Weights of a small mixture-of-experts language model, trained from scratch on English Wikipedia: vocabulary 16384, 263M tokens.
Below are experts of layer 4 (counted from 0) of a mixture-of-experts language model. Rows are named gate (a neuron's input weights, with its number), up (a neuron's input weights, with its number) and show model dimensions 0-31. Each number is 500 + 50 x the weight over its row's rms, rounded and kept within 0 to 999. Numbers have three digits each.
Before each expert's rows: a language model's description of what the expert responds to; "comes after" lists some tokens at least twice as common just before its tokens as in all text. This comes from a sample of Wikipedia text that the model never trained on. Tokens count by the router's weight.

# expert 59
Description: Ordinals and rankings. Ordinal and number words after the or won in sports results, such as first, second, fourth, final, leading, silver.
comes after: " the", " with", " won", "'s", " –", " for"
gate0:593613527568397497580485470520406557531449528483501412395486520529505458581519547474516555614474
up0:570610506526438450514532502586410531535513482460462459398472557508503481557502530535558603534469
gate1:570547543515477537513496563439506498535494534445549530592424418524480448486541504522548529529437
up1:399472495523497441488561391536542482463507431490504442511495514551491508546460484441468525482540
gate2:451488440470545606517438518465495478501463474460514480562456558464576504529547526510487420436555
up2:553462486520387454472518500538550509480530493504467555468564503575492524518506515463531500497459

# expert 9
Description: Definite article the. The word "the" after prepositions or verbs in ordinary prose, as in "of the", "in the semifinals", "minimize the risk".
comes after: " of", " in", " for", " at", " on", " to"
gate0:439509413440483459508584456510462524479444521529392508547488451484528487567512468419513499469459
up0:497503445505430491567525495503485480550481546475404551523516465522500601536550520412517498456457
gate1:440424551444526523537488418562473501541536444486489450502538526460498412486530556507528482570431
up1:509481462423509377510465527474443557466432489537464425511512542587535486504532514519480474492433
gate2:484454501486568449447478537522612434492543474456537474532512520571550363443542449543510557477520
up2:467483551521503582507555437505466566502533477576423480520520516479462518516502552544491486490538

# expert 18
Description: Foreign name syllables. Middle syllables inside non-English proper names, often Japanese, Slavic or Turkish, e.g. K-ish-ikura, K-od-aira, Say-on-ara.
comes after: " K", " H", " W", " Y", " J", "K"
gate0:532568466473443435527475459494542442470440430512507524495459433489586531475448495361454410484445
up0:448527459428501485554529495444486548453481497549508517481505400469589516492475485484545444439483
gate1:516501472581470486466549555482467459538428491445488508436500536559533561504450572462547548522443
up1:558526386438516486521426549529529482467437517582482513574534422529399499560603497555467371538512
gate2:501487475598517578452485451468467540439426490475513524490508388472408480465522452549573466504520
up2:524469563500423558497639497446529523541453450591443483492603465464492523590531522522558515485513

# expert 11
Description: Coordinating conjunctions. Coordinators joining list items or clauses, mostly and, also but, or, nor, while, common in census demographic sentences ("95.9 males, and").
comes after: ",", "),", ")", "s", "\"", "ers"
gate0:505495446516552499528591567475499477569419434421486474540517541516508467483508474499490407558405
up0:494558521519570472548490496440523483583646516390601496474480538511563635544502537430470527532479
gate1:465482563577469465614592524451512473441458513423562558573513436540436469510565505415616547547632
up1:488552489518539499388554445549477491560454445551506446506453492450485546528459519574365577456447
gate2:559640575489574484415506456515484447366587453522529558528491565546520456509436512547454543480533
up2:580431479524462436509459512410559513605383480574523498500485447447509552448490480456504393523509

# expert 55
Description: Quantifiers and counts. Quantity and determiner words such as other, several, some, many, each, another, and number words, notably "one other".
comes after: " the", " one", " two", " of", " a", " other"
gate0:514425513473503502489613431505435372527502532498578580426543442566574493492548548527548464485589
up0:502512513550501512546405573555558578449474477503431437579436547419483514548419479490441557562413
gate1:536569483522540496415503500414468521547489454523421564557483492406415438464423447564455539468514
up1:539486552477408463509464467507397407537464450510551517484529491520449518549509480495524427517456
gate2:500486518516487423485486460546574496449565574478493474442552537505475483477482472486496514551512
up2:441574520494497442489485505524498413481471586508418487483535534499474467510448500533568587584486

# expert 28
Description: Clause-linking conjunctions and commas. Commas and subordinating words starting a new clause, such as when, but, while, before, that, until, after "at a time".
comes after: ",", " However", " time", " however", " years", " year"
gate0:469492558492577485526534555436491438580519488524506531446544522451540560446537523394477445497422
up0:518513506524488454445515510527485434351482472530435455566458438550454502486434509666551596510556
gate1:440493569524427498511527495480533507467567383437447502501581437500620535504497539471448605520581
up1:462505464513588492468560434486435559516477559490506549520500619583515469498469464505507463477448
gate2:492550497454543607584636450539525491429518463451454438551471525500445488546467541471446529458550
up2:520536472441381456604480526479444444565464574425449606582559473505495469585487527495466493441463

# expert 43
Description: Mid-word letter fragments. Short letter pieces inside words, often after a hyphen or in foreign names, such as e in "bread-eater", h in "Seong-hie", de.
comes after: "-", "k", " m", "d", "h", "m"
gate0:545551522507501533454487539539507469423478457552497429526485511428433440480456446504475554525474
up0:502554501517466506419651534466486437451446479515517455499496451517500433407445481510504547502551
gate1:492455438484513503536555515525431546531576480501482519425387462439517484421563604441477530384523
up1:513438529543409541485556555393505506526491582512624482494530488606445504468420537513497466571535
gate2:546484537539579453486476511557462505564467513610512571549404470534533579492468450507481444497535
up2:530532482393519525518561555431513573560582485479524579529467503459500478491416510486486456484490

# expert 45
Description: Romance-language name pieces. Consonant-heavy pieces inside Portuguese, Spanish and other European personal and place names, such as Lu-z, Bé-j-ar, Clá-ud-io.
comes after: " F", " L", " G", " T", " V", " D"
gate0:561534451455492435499522559442513547533527494517579498486615535515437521460588619526561487473477
up0:542516460503529601336516476534566546498501493499503478575500407541447418534476484537484574429484
gate1:526451483487528574464595503459501459557412514443544491458484514561586564514454456616512591495418
up1:477406538417545552501495501507544487528573464562477507522478448381426453497564445482452472631526
gate2:510513548532509513481523447484593573451388444565548494517507449443491421458557532519557552614562
up2:571516508560444561557475468492489454505439477478526505493552501549552561494409542512576601512422

# expert 20
Description: Names in sports tables. First names after country codes or pipes in sports tables and lists, such as David, Paul, Bruno, plus commas after goal minutes.
comes after: " |", " USA", ":", ";", "|", " by"
gate0:526379486489453525498529485608567476551546446552565546484481508414459556507454488472598579497489
up0:468598529482546543499459562411449533501500534471427465500494474573532437552437500516422423498554
gate1:478546501492447485486598461504512539454544458507492569492485482529444567468533545532550464454575
up1:550427514546540471536424565526508434544493510487479462505489512489559482526473420502445514594456
gate2:644559513462600378516473467515452509554506497508467493503574472444448589557502484480449514498510
up2:602599505462550484449485471514471503561507504521451472549571497492476595414517558432503444425466